Experts of a small language model.
Experts: 64 experts in each of 9 layers, 240 SiLU neurons an expert, 4 picks a token, a softmax router, 32 empty slots to pick.
Training: a variant of Muon for the experts, 552M tokens.
Below are experts of layer 2 (counted from 0) of a mixture-of-experts language model. Rows are named router (the router's row for the expert), down (a neuron's output weights, with its number) and show model dimensions 256-319. Each number is 500 + 50 x the weight over its row's rms, rounded and kept within 0 to 999. Numbers have three digits each.
After each expert's rows: a language model's description of what the expert responds to. This comes from a sample of Wikipedia text that the model never trained on.

# expert 6
router:429512452481533496542506543434471473469503556466557487558451480472494548546416541489386486609502450490541528569460508483500506437470505429549486475481486478448479515515555521564532473485428508
down0:421513545462528531569537503478465431442499540453593504498447448463547575503514529454402425411523497472550457445498468650470450542443510527519490523501502492543431473518460475571548505479482439
down1:551476440526574504383490530496584457473501367509447505556508533574573538440461500477473546456488586488556444481477426452449504542493633517486478458453526472464521506529434491580564578566487510
down2:436466520461525439432534498582472503538495528538575529534571421432498432484443551526407485504488482491426577542561486531506442519523514522570490483529441330458493408465540475486491586445533471
down3:563400489518447514550407556466445464426491416449547544464507462474511593550568499394454537527439524514561533518479524398531460512439559546513514515477495517487545468535518560534548637529496510
down4:599468524515490459443474535475529529589537534516482532537469565559509463451455536662514534489523510423573377485476432574493519384431563508533461518526500568505507456455572516560514544501486518
down5:529474474434482511509561556512552440549439561512462583553487561481460538476499549521488534506523541498581432462479472503465427521467462437498495488476528539643452523511472530465481429547559469
down6:511456535537507527485481549438545524478487484483443445524538510579485553476486516513492518540576474454509377543529387427547538564458461557498423519460504524470510476459522499529496521469530484
down7:467460539505552513530511429507448489439439554413562473485488517497513502470586511487525470499446490481529479576439534558489394456528464538445473493541434478570522556615545527490522452459429485
What it handles: The -ly ending of adverbs (weakly, periodically, clinically), plus sentence adverbs like However, there, now, eventually, originally.

# expert 56
router:490482502477547420518521541491502386546572620552554490506462514513506455324572488398525531603460514443461528430451557473525458410480444573443427459436569578502510534438555553485486517581471483
down0:522491516543518523465444513469465499414497402555527468468543630461577504459452550597459532453556484465504425477543496499459452534454502581463532535517504370519494454512444510544610548477485507
down1:438496476499498485452564530382509519470501523490545573401509586472438509453556549505431509455480417390578514494524486539515495487426573606498489528468521546542585393487439514437529506561592586
down2:570578433463471598515424504527412528524425506454420553535538463544482481421480492427419528474458586471471455563476573553420469451412449427536517482529516466490442508503551504543534499459515434
down3:491559471503441518577473536476538519549415506577476589456474522404587511440504479468550582421410537468490510466467484393481440475559498435455508490505465463541544552409447589487472546482484441
down4:446478445506482523505505589432538493528515515553477465495490473473471497623412542430430538460451564514545533609474523539415592556453505536551625603479509541493558444491521472556527449466505511
down5:438563558522529523556513563510515471395486572519447511474539529512512546479506526461513434472471549602527502505413475482490441486496565524435448512608546476565589471531465417571461497593479569
down6:539450489467510565425443496493495522452461516558504510453514458530540473498394517506423450483498501451447458559613495494532423530480590484582486573503490562457533461488469479489507540488453525
down7:423441463412481506460406506449533405432457541502571460543388552450416532551498411509507459482482442528560528564510549532566483561443503491539462525436443587558527536496565502537519496439562487
What it handles: Header and entry words in sports results tables, such as Team, MF, DF, ATP, GF, DNS, League, and country codes.

# expert 47
router:510520469543482478488478472513442444540462494520437507465405562478510499518531414470450483585473465482461451422409494518490446483483470470529464512442590518528511458550403444502435454449462522
down0:498531514531548531501529362509539520450503444443527502411456526417566476547484454499527494476518484479617562474491511550536582514525536544504497456575533488607475500452480452508492506419443536
down1:481584509531521475508511527460523477410507454530475470510526532488537457426475552588406469508500449515588469582509540438433504412436425519444481545553345474504567500517571466469443521507530382
down2:496521496550473429550508480416468514572446581472561507390510515544490507529507559449492489508578548464436557532553527494528524473441555549500569428531526487523436500540498481506524521505486451
down3:444378497515550471400496603512428490381494431473298543420533568563541557560595518529541551435484499578461463506543514518473484581503446614515450459500522425475478505496461497508546534513499438
down4:514471535529487474517542486576510523480541515462454475517513528467414435429501392480514550417544510525489525520464473522413509517529452442434589507574501535406528462470445518518527526494474493
down5:452509509430504475533509505544497587434547513458512473509493499452592485521475511495499469551474544400462522512482580503543509473578477493547525659538492466517568570545544521554454499498520483
down6:521515442592474513432517522486612421443469444482515493521525525460561588493496477446528490562396544426543419520466455420592498516465546403421516464456482476508465508478488497567591520515447484
down7:488396480487537520490524509443474490449488527503601478533487481553442575434473538537458462417501486536449609530476491587524582481436506511501519370558524508517464338551504543513504500473497490
What it handles: Commas after a noun or opening phrase, like Chairman, and In the fourth quarter, plus of, with and apostrophes for feet.

# expert 26
router:566528570537501556454398428525498473540484535611474577543538606560520598523457434415506395493530421502559522469592567508534497429442483486463540436528387461503494461557488448544572472407488479
down0:487582441504583501469498463483540493500506597489514469453565640582529462459450433526496472463485485457555508510497444557429469377447555501474600519410488482528454554557600462493472525492493493
down1:491494529448566532548517587509486493470445538467466428482472585553459488536540473471465575455425494547491492507485491434455499518506558473477465544449412451508434524570516465524559515617468602
down2:491529564514522463501517543553524542517522538477427385633454494513642579439550425476397553452407516466514565522545510561454500464522483484502471524541487510552559496524494553382550464550421512
down3:602497483641472545426500505546485485634383488539481463484540508412447500512527548418490494648642535575462408470525582541533478509473472474498503503553491462458455428442480486506539457542516451
down4:502461551548412440505504431516512496586493491486448428533608513433536485507488573577432536544479521449483459442449500546491484485461457486540493484466496522499490505539430517543543525419445461
down5:481459436499564513511482515508517482597479453528378602528522461461410491455516569537534508460633458462544522474549413537447452576369566440546532487484498556429468489469472476498496451458509571
down6:488442416518490588531591544355457511507521539539404514443497559470462564526557495517504519547419451504504574547545477575535509420475548476459481393546493495445474526595471429558490547587530490
down7:425519435524444548488509435531427485769519512507398574495527484515569549488454492550562505537537539540492472505491483442506482408447444517568473609442570531471541572526558500509494413487455408
What it handles: Periods ending sentences or abbreviations (No., St., etc.) and closing parentheses, often before a line break or new sentence.

# expert 37
router:528439454416435495465471507545490385484562499605544512494459545500489528551472467530542453477513519437618489400434593451545480413433543542408571506433516484522427488582468498456524525406523555
down0:518428496478479545567497501399528483413436589540497537568478540453561547430487505527438489509440484481369552491516500681502513539456482500406461512474459523424495523475520501454452489496546506
down1:477523532501446472458497532553450476431556599469509502523522559495507516491506439522526502520402485517567542452481463524483466342495525551560569596529479544450510508487547515540439525450418553
down2:475605394551573428505503453431535512470559506521459514394507424554541486521595507543532529425470518474472456564638564472522544424552491372447473397464475587468434511520503415479470552552466503
down3:522563519409528466512417471504503526456543399494375542498508613512553415470530448505521446517465493516564498476481483529457509520532491638561541542596519468470523540452472511449629526452451558
down4:581531453547474501415343477436527579585511488500548476519464484500436492395489474455493466467491570518487508520491566515458530523451575426473555563439400501541507401521499492422476518503531461
down5:449458499531485482552544475532604485452493412423443512488509473643517475564475434495573430507428455434456461482444432466412438497481484481455469555527532564573526539521412527522473537516557557
down6:517596507600481555505412429386451423531540471506482419489477572452643527471479455461533499399579520467455590499555493462519504418474473536438380439535511504467490502461500468414514501520503534
down7:505551507479466534492533490472484453364510447528449526515444530490470498537582511593560518430428526507527445408490399489490485459480486505478557493484514520488568467546485465433492566487555440
What it handles: Pipe separators between cells in Wikipedia tables, especially row-ending pipes after headers like Final and after numeric scores.

# expert 61
router:519531503493504533543486475476547589531503537523528497452506492580511424470460454517571464450454527429474477453457523357553557506502552513538487505432475550525455503562472419570503492577441488
down0:456424395475492462502442532505507524542497494533493553445550485542501435561454418472464426542531522542558441502494459492511527538457489564518560480570437551445476515437480515463426463561524598
down1:510482546542494545500479543599492470502543463494434477497437510513533595506417392581502554539557559464540492572541466521515511476457552517455427482460414520473582477537533505525475538459493511
down2:445514461522504536456493516424492450542481516454481541531549479565436477545525457493460508552529493507491548491518481413407472506487482438390574502522508500550543575467480509503522515541507578
down3:497534464507549540505520512491466526473443451512433517462444503453446543491513485466486467526490529492599472490426596503431521528477398485519516506540614468427503480573491527426535625445637410
down4:433448517490612531509469617575445465349507508485532484503527489516382483410493594447493476559480482485523440598570570477468457638499498510462552581553458543516501415499528479502531548498413497
down5:533540492394503507513466551477443478540437473484492449450436485501582421563466522478430506407559512480461581548577495449485420481485417472494501502535529552557541422419534557533428462428428528
down6:512458445501496447476511430575479541364491514499435475566503491478598474490519366526507411514429552510456523577479571413514492478506598484468543527533483563545516554528545460438440505511566459
down7:510477508587442468615523539408541436604514513570546468503474502551550433496411506462541489471486543577523509501469555412479552460528508462503566487504542515507509431462406480490478559472540477
What it handles: Party names and cells in election result tables, such as Independent, Democratic, Conservative, Labour, plus pipes, vote numbers, Turnout, Swing.

# expert 28
router:526523439552530513435500447465561518542523449552521617408478471457518562458436512484464577447436561517540513471470573382515513406437526382527542402497525491522485459591543481589499476445525491
down0:410501503485513441618559521501543554511508540502488540532497523506410499421510530541489566440434389594490473502495510524526514509496407505439450518523572613494464473433522553487524407467375486
down1:475504537449422585513507453555547558464558518501525494506405515508439482628527508538488576475452456426543516539483544590392483514534487533458444481540465509482442469507590541562498489492439454
down2:456548434364410477569521471498500457659488476493540507451508513557571458494460484620533490642582490418543466551476536592562515454447404486564561479481558535546530443492430429501494532467497464
down3:530438547439463595548529512623577587415509414440411545584556567456522403531583485590424547585610436696459488484449486554495544575494501514571531437467450475493451512519506460481548476461600573
down4:505462482543509469449583540533526559543481439546551503451469489468549520498481510482472501536415473466553466415435504496626488509547435443571619472446548514522509490473542465456480490462389493
down5:490474499529493548445480607537453416529479514512460365503496544442517488475468484544501362475446535474460484480500432464541523584464562485427519465462489477485510475525455535550473526520506615
down6:502476481550429575460562612521573520561420531502596471442450536564428493484499483514587506530486513591545597473450568529491541393417501475456572433560520495499559537433553586513509573558480473
down7:513496518520542531485501470487424586464513534376566447484489540449433601530455511499517521455524520638463532510467528536458510488435464570544555518570433547402478517381533501513488407400566448
What it handles: Final or middle digit pieces of multi-digit numbers, decimals and coordinates in census figures, tables and measurements, such as 4,901, 37.91, 33.670.

# expert 39
router:419491407460517435534538569519485505512503529502510474486509569467419462587595466528536588458476484542501513411515551582435473464524521523495513443490481465509524469491445481478456467516458503
down0:556478547513497520483437520502496457515530519567584477526536504520518551523470487548454526454550481468522458534511541541434545546494407527408491439515495596504445624492487603526472489474528534
down1:524417491484515449531510437398346345569521499556408477510464635548524591446453503588506542444513426580547477507440551612531445517465533483489688563555511447489496461531456536495461474482515457
down2:491419395535462601528562494509512471465450588543446486410533445511514339511577551513442470535537531524502429494431514502554481468516536470518436441448454516453536541474416534471602536370510467
down3:494470501549522556466505463460497491461609483538548506471516531525529546449463555494498463552525565491465469539547529529513486519439503468510514471499383526402449415480556536596591511531533546
down4:562486390526391474499444519612494420523503521512595539433598527585566444513506460516598462518490485559468443436496478539518455483567455519438579535493433507464421497413561456624504514395516493
down5:473535509471589494541601432608473630578528440451498553569437428435581508467428520439458483551594521486580475574515505575532494402481470479561399427501568450468572493480603508415528569496410490
down6:564462453590451458519497537476542569515488458442471487550576462550479531543476498522506500485462511511479512517500555578483527552560491444496550495469529446476421426501551462497463474521445450
down7:510485410535462474497502443522555456586473539550518498472603498438583449467520548444566441487402524483481590406464448525534544524419450526569545433499510562460390482427512411421514508506448490
What it handles: Digit or capital-letter pieces inside codes, model names and call signs (CYB061, AKB48, AMOLED, WFAN), and the end digits of years.

# expert 43
router:473518509571577491529502508538452551520526498399447476527528489487545600521527518522557514407489436516534585567492571574478550599479604459458440437534477479448585462421578504532418454569488541
down0:409531524500567538522586455592553511424549453469543523581461602577537525499517626442417506481529532446520521546465573483488482478417533473497395403532456525483499452518484477442509528452565519
down1:479433482553512494570465476529527650547524454462564525483432484496531555539447544498533534479475503584508481471467504494531526603480506467433552508522550510493502558489476542455634494500466486
down2:513459573457531520438438487427524470512496398501534531518495542453493549482536385588424489438585529472375507402507511481433413477447493496421473529476552590466432564500512452494492512568568466
down3:511489499546565387551461434437446507430450580435591406450495458398539511533528519467515532355406513486520485528508525447611514471586553520531485463504500435486552488492484559494572483454476507
down4:548488438501505478548501579438547546349570517508470534578506473523560506555524554426569501462476470511602477497534428459543404512546486489536491444432495523575542514446471408457488331512453493
down5:436470504475517510501482470513522484449504535530436495489477477521507560583513370536478506461458551492620444438492527504471504558471352533521549509524424463566518486402383457561539465414448546
down6:514524520565493451521482529611596488540513484475512488436457538464523449460476522541459514491526509465484546459541494425474435513465541437564529504505539506358513505542542547457461505502599604
down7:479463463424475526546478493559497453492411505486611513513460627544454410476510498541502542554436582508497551476512584490507477488506446610466540513544516511596463522443458446484553478408508380
What it handles: LaTeX math markup pieces such as backslash, braces, underscore, caret, dollar signs, and e in \epsilon; also subscript numbers.

# expert 40
router:556564479496569516463501498554463572494564458486466479486579385534491492468466439542612507406420478511436512529482454471592569525614507534547529556482523465498535578455457500478600476532579514
down0:390512523507463486608533507523407563482458514515546483446548465524532454457450530601464527552521520468494474501495548502488460492508491495550557534575462524510578487525418447506577528443480480
down1:662551561609473489529431473558584496585522464557483574502471526505496434444596517539468594457528445511610513467501467502509532477554540493558584540426473478471397509416513478438514554357530449
down2:525494435616424483489475468407488481485430390516488511491494608517536576492475503452573507595483479526430424475528462503459476438508555540470464603508487464544515568555556450524503459557439481
down3:523602520505458437503612443424454534505495473511441573563523524532567436423499610489440502546498468517437525526508482532494513451572466530491554521566487437489453490471485548527423428512480500
down4:598492527568538565477550553481516417408512493518456485500458408564382523542503523518496471469470556419550533486507506591563481545522529516515521665472403489535475481533463533474504542463531510
down5:595547530426437510472467541557480520628547466417645480465494583489493513532548594471487409552577426468546472456493484534470505577425492504398546518450514484521474435484522472564487529505428520
down6:455472489481495482560486521518479408479464464468475479553464481548483465453498461426474613557526511579562489485522546500589478440561508503582521519522530480568581497484387493555487474543566552
down7:583457489512569513515462526507465547529532485486372516457496507530421490542405528528472442561529643498564556568429527456416518441521411469618525484597489517408576474575556445487434482509511434
What it handles: Personal pronouns, male first names, titles and kinship nouns in biographies, such as his, she, John, Sir, nephew, father.

# expert 42
router:490452529496500507577654399514532491492469507486549551521469408472535452493460549508450480552420577502597503553490459477491542573472574376565446479460457431458508473572510473609470515516472486
down0:480539523577515449460448505478548457555583499470579465526492489533493520503493474595471457575599475541474535457485483494563423516482489480524468451498519566463509521500504415548460525426550507
down1:562544418469567562557572369538573560553469484507452518507536549493510536432534461456441387542566510511531497479510441492498581499445561593525424437449576487456530455457477453513436527550503448
down2:506550503527524573500567610562490564413524567518496454566518434517484473520548487520500488517570533514563506501544518551443542541487576623464500442470448563488564587443496539507595524494579494
down3:568498492513544476527534563467491598454508518466517552460465491472479484511494467563489511498432474454455542535548491454501522462485548557484505462524518520542400519589554567479528419486471520
down4:478500526492553496563570422562461464452492478464511478498508516545532576502465487553468419554374548412501608515467495564435524637460540454575433445474436518465504512442575480571511495504534464
down5:485449507551482494525545447545573510468429612504474559518460399463458486540466490428478487528531510517591501440456458566494522502498554459433473522548545474493447526556506481561480454549484481
down6:450472513445549387535475561536542415573479538552490546464448506561445443521502595398556462566514629447432560562588510523478445533433500545496482523471533504578560496436534530429484541475525511
down7:470498490437512551451368560533482505595601478501525448473547486586439504517509494519582540443475487478509493484516525497577508501565477562409440479517456531551533505518475465528467545503562473
What it handles: Single letters like a, c, p inside split words (Re-c-reation, Phascolar-c-tidae), and other short fragments in foreign names.

# expert 12
router:451390495457558490517390441463550528508490474509511564580528463501553548483431517532498475500531501458535535567494447420440456486506546531560428461462510447421462546495512537513599499514413460
down0:527546533523441451531477559553520461483542454471438589532550534592459518487586478503552462507537454531448476462515595527534520529459476519411490551496564580505493524420468592588490524486549443
down1:489483477556511464484510499421470484560429462535435535459553509386413529488530412459431410396493491508508523418414413538504515422480473610415422479541548488556461559477482515471501508510396370
down2:493491618498576503491445564501543517475456589524512484573463435455515437518563476500421506538590448509486509552572471487507465435552553472476502479514518529555570498512527532413499438476517522
down3:521500507517487565460437451383499635504465482411496490483510467553578514446624518501443571477581470477533578514508482485459519545396385515510489419478519418489516411568569513518579444498542524
down4:512476490539468531511534632570526456528486519494472469542525442468622632555401469496478528481464598399555535566469575345499483494569482478472439511526536535511570544508474454503593491433525511
down5:585633473539498404558466514418517424492521458476482458478501481511576468500542581487408505635612503458484438448543490440469485348439476543595482473477600434498519503400499454512572488490453511
down6:532484379545382559527517577523429499551557470554633502534477547493480416488496521559517509508456464439475406425481532506537540422541498529586576530432519475519413469541352465537528473598470501
down7:512557581505506473567476412565513480427453450501538574544445498565572473548555531485513537472460557546521482444501492462540496381545571448494489564405464593529558518520481474533525535431498453
What it handles: Sentence-opening As or So, the words along, like, together, and the -ther piece inside whether, tethered, eutherian.

# expert 36
router:478478594531448495500464495529585406472438500437480550512580521530522417471488360568485494437534500484536459380586444545478485413483498481631563509534469563480490517424578528462464531562430497
down0:499484510463463555473550544451463547485475563505553479427458509585576431521562538528478503493588494550518460465443476509440524545506618468522499433416432485489457543422588507476522449486473450
down1:479533459553511513489571524536545434524444479501520557635476419529600460517471507390541493454420524488439413561580502532513601451492463502450475537506476482496535489507427489470503529504490503
down2:476459554460502539603495603395478444488440475495480449452567594519566534543483460498544609518564585533517483566544439466538515517474490481464462548614460437511439505520481467504513564534458434
down3:449381442434494511531529535483416529481510450485531542477537488540575494489573494545445480485460564536464477490541483501483462399490500484487480453465563477457509504504491501563435545558494453
down4:459509507499432517467545524504481460509483468492477482386591549628540477437486500416521469558465445466534494467424493454490566490547472426504497522454586439563473518507439564621446496533558631
down5:438489473524417533473423563510495437561552504510532542566524536508412449514531468536542504477529532303498519569453491506448508435558519514522543459417502489413526553496590536467594481490423456
down6:438511502475533542458531471463466514510457624498511536556515470464542482489517544467492438403498560439448504548503559517458521559516526468436472544549425508490471614453468520462450498471396419
down7:458515458509450563556422474462536478427531535615477553469488540499427512464501471563467515456465546532447526428518516459414546517507534585413565501510631414477410492472517469526529419552534524
What it handles: Periods after initials and abbreviations (J., M., U.S.) in infobox and taxonomy lists, plus semicolons and units like kg, ft, lb.

# expert 9
router:480528561525528591525573531470473524535432505393548522496596548585557432583465448579439515586572422476516554438570488515539455471549532524533538481505505506482512545510538468410561524471494557
down0:493582458443496535509460519544452442453511387535486524550560425573433440555522533530478508445590482478464408495485512499582455520457479446446484524505558419401426530456548531508561589428481532
down1:505457510470581493527593504474610413432516546477532481491496576484472538560524546544470453569531494525446512458496491553450463503537462592433500603544562497433540479509507426477519448511498524
down2:499505414521509494508549512537470577594478589426390460486537500503497624508508557489473492511411493537555435480532539562466551516498524506538481485472446461475507422453544491532464563541412454
down3:468478456354456455477538534602483599534484584466538538562536423500447543517464489535477445457547592416470437527416377513511455405431487423501412415512528523434450420485505605508498485540524483
down4:514539534517499562523516568552482471476423495440483563456503569471415489508418488449566442406459571461599510560561547500519458409488514557478423466551464479545541487484498473482518541413569459
down5:509481548502578529515543465521574606501526495531531461483484583489467438450537510532458492605648537479443475497507583574430457448436434475507491565381431506588469470425480458465475500443467409
down6:510468512523438460467452478524575456444466459484466449522541623528518474552449509511449538565444518526572487506559500505475477434497472493530466562529454428448454444469417667553535548537438446
down7:463441537377493443432473509510602500529441504469608424516447524400491522474388458515530616527513530533484515526564494457470510450560438403470504559535506560446538527578582470459518530608499441
What it handles: Colons after infobox field labels (Born:, Died:, Density:), plus dashes in life-date ranges and "was"/"were" after sentence subjects.

# expert 38
router:496546521514556507479469502519510474510563508478643529499552570555490392530507534532588506559547458447508429521540532510434450530415454556448526420525431661456569486480451533486550516495513521
down0:472521504529458458429481476419603492465518407552479473545555522487474522464583426455400465477534498510488466595520470520547520570435508533477495412572493478455478523414503451631577511495608512
down1:509507644528422534521539543464392539606531557500450422458458518508467543428525552541549487541541457532504456442501572439523463466493486446544559451469549524444553546612535506542470499559531568
down2:388441510485546396521560549525449610453433657505536493551462465452582534455451479481531518463460495458506508505514480473476519463552533540521554529505482459438492428415552607523510537521510474
down3:518496533454460528469605438495501500461496456532482473489518437480456414481521441616529488555569415566409561561493483450441376504504458535539551481538490425495425436606572541474465568548512500
down4:477473461518500459509530555459523518493502539513426563537540536458509484487528489597484422515436500502562555442499555544444352507571524512602477521524355458485511542436497491439484520469500545
down5:515485536538496494420478535473530517522451595488562559416552538436582438492453519432515526540493505526517568543558432475464571435501532393482504537502553570432484501413518483489498494520531496
down6:444381538439603503428548533441515649473468467489489445527558414549490521454513415510532526450523451452498399550511476408478530553483505504503454374536474547522477560432507522490516421411497536
down7:481445509583514462488486484675534456538544513430494483544544411458466474430496448536477471504486378515501570501505541493599502442493478431485447560519429493567535400548437478484503464438606537
What it handles: Small numbers and scores in tables, lists and measurements, after a pipe or colon, like 1–0, 6, 28 December, 33.1%.

# expert 3
router:507447422446398450445538634430414518570495495526526464513465493540473447409473483507501453510536478476399515534453481533523471461525463446587608546524529584459539486452422551469460466527491467
down0:428478508540456503515397462422509446463475537539409569484458485507511550411523438424499403416533542485519430510506439440491559469445509468448514500471564537541541539561500479530470424531472450
down1:545510405558493456447423487488510513526484499572465532601477505510601518412586486596528533515528554605454542548549467499482513480502439583547427527525495465475525507479529530493608428411531501
down2:517568429552507538461496508461556573498416515540516582480429432393472532433412492551498517531525457533485447509478536499449488548440504460409518473513579535498594417510590454567578450485481523
down3:502573563597493422493538450488550555575447503502567547396513473519448512536496589426436554454539458528539557545532428512461548513546588506542482552450435480484555560503489467499541487450497407
down4:486488408500506480441410530512427523546478524506578499530576511471484633436474484447517466497456502466520500486496493501444578438501495454465493447549456477482568525498394500539449515533570472
down5:507396520424488472365514464453539496570592423556467518571481466412511433539538444466476452493551479408464465511472469450474520622394534549517520424495484481538440495472342445512579470492510460
down6:441478458572512523444515425390580544457438528613468484482614501415492484482437518494539489551512588502498549433489452477416530588530521514512490442432446492489466512482567523428533558490466470
down7:450543512452456550451554561536537493524544429460573499462528448483477580503470498485525494559385524481490566501516503504516459528484415557521635540528429478458453470501469491448561496560428561
What it handles: Early pieces of unusual split words and names, often single letters, such as A-fra-id, rub-ra, K-lingons, al-B-ab.

# expert 63
router:509428583530500456410442531494464494527504524511452455545462542540471491526552439509464561492561582552426523443484572537444498536495525568452455415558466450456544447469363547521442455475624451
down0:519441513485481470449528422593456507509499401442557529577464457439512460527439533440487555477420505523438503427514531501494545536452531508529602532515467492492438492496438512586518515519454493
down1:615459489443554560500421567483483452462420534471497544576544504497552503497375491554484444607502530509526550450422428574465563489488503471528472533511551511490458497516468519530528571509428479
down2:571518548468488438454523593509453536549443522468451531522574498529429446541475417433490552508537460577487461534516557463568529469507545523539511520496535477509530441390514508599496537496462542
down3:468514440475541505537494419483449458421496493484525524500498465526564382541522559461510529638516487527483541521531501482425495595506559529515430500490451467426508523504494507539495540506518512
down4:557545541551431500550432522496557475541422575526437536499539506614443461430530488460447536469433480523554443538505527492579439553557537424523352443524566461452450467575542539532441508513471506
down5:424547538531525439524451536540460559427536510483455464515483531625511479411546525551474426495463498489549398436524575551596497466493432378540510471532497540476534471585553520516534521567420527
down6:590493502598448518515461590564497518531520464513578504625476509464513524488459432500506468520503450538493464438532529553563500462493506556483529512433460516450423438524514558506365496418418492
down7:465447453426488572435409515555505508517486532527521469522519439490490506489488474425531559587506530362489566546574525504427507475529491548422505542543468464479505510589542497534548546523455438
What it handles: Numbers and units in measurements (million, miles, hp, km) and physical nouns like water, air, Sea, aircraft, during.

# expert 55
router:525573371497580476530431551542508542434501503463518414489560507488436554536459454514498481424409493510425503513517557562479506491493556465486470428566541400584432538479548465491513506504577511
down0:537538445490504487504531511425506514491562405427460537504566603424539509548430517517537506429366561581398455473441462583475518503515411502471408581523522454496461527529559503512441497424447496
down1:510573513486476512573498531463486511480535517503474599519493447439462459424481449497515507573507571546538430442507566466591499602431517485565507426470529520558516496465496605464438435465523473
down2:554500537552458507404571582559483469475468558521498458470498428491515532376495557608508472519494534481483440541476501478514490510406563503627456465648504469489513549491566443473499550517423486
down3:529437580500504512516544501515491495403555417535481549612495539480482470422455496406588444599467605477458520527398510446546481559501450533485555425465519422532527524503447519466442426524525506
down4:446520508595555523506607434485515534532497436533507522466532445435589552471516529508493441547520442542506459532548481545575483565507450517463525547568498521513463470590514547586557471482478485
down5:526483512422519472495522421483502570454509562525500547481539503481511507486426569415461491554534459396482544414490453504517577546527545506547484461537465497486519471467389529500465516521531469
down6:506479463480484499547591584480470486510454432460578551501590475402440462465460485637437486542612459596612532581477513523563532529583388517563481386462437500420461516566561440513532410500486535
down7:524518430504501488524550495523463430483503514569594537517570497433615551495494476541525524455542496538469522503451626550521548644504573468485549504580561517539620479493510579421453537529581570
What it handles: The article the after prepositions and verbs, before ordinals or proper nouns like first, same, United; also Spanish La, Los.

# expert 49
router:420521409495514431459492471561499628514509545492525525514482480490500550535548541531510507527502481414439483435471442582441489399539562479484548551570603461507398568486533432478465510482487425
down0:476503539567463474449480420483403473537534469460415491530499597632425560484508480504591504445570557472424506484474547582534420515420416520467472487510505507444516551450524585537543545509489450
down1:473311488455499555531424523544543463459445540538432468532442484438405500503455478482480498492512499449505518562522583588509536458598590525530525446443422437477452479527573458484589540447520498
down2:458503507522437505427443398507463481565496449513570526463573585549470529417325449463503500403527531476448578429479440505551484524502472526522589442563510475452429502603471457437411576494525429
down3:433466503464512549502517520520389531443419570529456513517502442526597479486541521498515505436436491617434444552525496559540479549490441516473490546562480505482484461461544500516514537382513470
down4:590511514459469498476569502546548571406459461404501509472439494575479493549495543468495532368433559539541587495532479570497491449572491563552512495520432540564454602505499452489417499441434528
down5:553448502542515553484446521496548508551511590478414564502541568480494506516474499516529523552491482511519459439480547505539502441507571447548457464462522514516540449453516492433517515467452523
down6:488525468482512536502548530475423514514520545560577515535574539544511575437507498586545432523526528501562480389512422448453504441511456508498551461436553555468423516421501470481528530474460567
down7:536475521440436502465426521529517527523519507538466486438550485583500511516578604458519483468523514524542535512491443484419531523584476496491522466475556478511492518401447493478459419509604496
What it handles: Nouns in headings or after articles about films, albums and series, such as Soundtrack, Episode, Season, Title, studio, media, law.

# expert 21
router:408558383425526595500491487432414522541462510480586521482481455519499426519398542442517464518527564553530499549539487543508593495498497435499485514516458400454565564435496556445568528446461517
down0:539544536484484463532432481449533517533505494527523515548505518502516421402479426440503504475589530449498509431447432447516465540434507481376519532494562634453556575520516510440548537514479455
down1:454507508575405514501574502420469535438577419587541467462610433505515496564529465415560464570420560541539528473548510519571522578535565424457474462505474469624516556542474603505541538446506466
down2:487474525543516443562441527507502472560438477607490495545460594520479492454466508531512501453494416466486454498520560439499492573477543482549475597430498544470565608490498489515531476527556417
down3:505477523413485487517506532541528422437496573609497590499450482478582460456481547544425540515559477479467559524416421405449483474455488493560546431447523548485537500466585479532480510524545468
down4:473441465461502492501421551538452474421549577431502441491557467516472455569453471544522465553436512488547465513503525423474469476581482572453479472471485569501607513526569421564519538466461444
down5:421607615438506407533564348532522504423510602501385544543530510654500542555453477452435471459447465530585519479562548530468455546474504509449458428531461545526446515569403534501478411544482531
down6:537477500446531545535487498464470411486522543542449495471510440496459558519488491572444502477485487464505556534505462524527518501556475410479536439440531527528455475488496492481428493460531569
down7:523564497452465469467480566451540468534522468459466501518535477523521529494515469448469516497496480493519534400446584423594419610403427410506549377547459550509541502494526539531501475360486443
What it handles: Semicolons in prose and in numeric or list sequences, plus "its", "their", "are" and closing ");" in running text.

# expert 23
router:577517618466454507456532469568563481545573432386536509415530449407546480527471507546428459441499358420558489455497468422524437440592521507523519516557495537569565495526489399544508426457532474
down0:439445482562482455535515538466491445453484470430451447611570394458486545541568489440551479524546510487558488489546478449525419603536498399414541489530456506468507455526503446390533422457429485
down1:478414530422488486478587467490490521322546450497556494440613600559470412513634472598476441418517565397546529479513452519542542503510526550628375473396520448530465481572451526582576611503501568
down2:505471501591441627499485582561573529518554499494606448610503557524470527410420470512508559550537500491526589541590490431466532548503446609462472436559522556467480516468532497490500536471448528
down3:546512509500514576516502482433509527472515464486530516449464425458561520575532491473544561482480472492505501452450448442461474420462561498503478466537385532549397440513477444461528480494532516
down4:540505589544444467459447465449581469399493460533521531432465462524543382467487511425458469519488538608477378499514454499537579562502444518371569528479570584525493458534528582474499457485524624
down5:522449489436519605403424503461577551420452607513550495486420504541538540421506565469504534528510546382433542549520529452580547558517443553475481533439542479516540450529567502563516529542489482
down6:556426572580501440413500492572433480536549552466462424651490508421460528442550517518467661533443485415456499376463412469554443494488473490545546503441512459429412489594490476444426485482614550
down7:469452496498560505500574602481491478531459505566551513542419353426458552370473489508534445424467449438452523489471560444501506498568528534549582494532573458593503513479522485471567388415541535
What it handles: The words as and from in phrases like such as, known as, from 1926, plus commas, ampersands and dashes separating list items.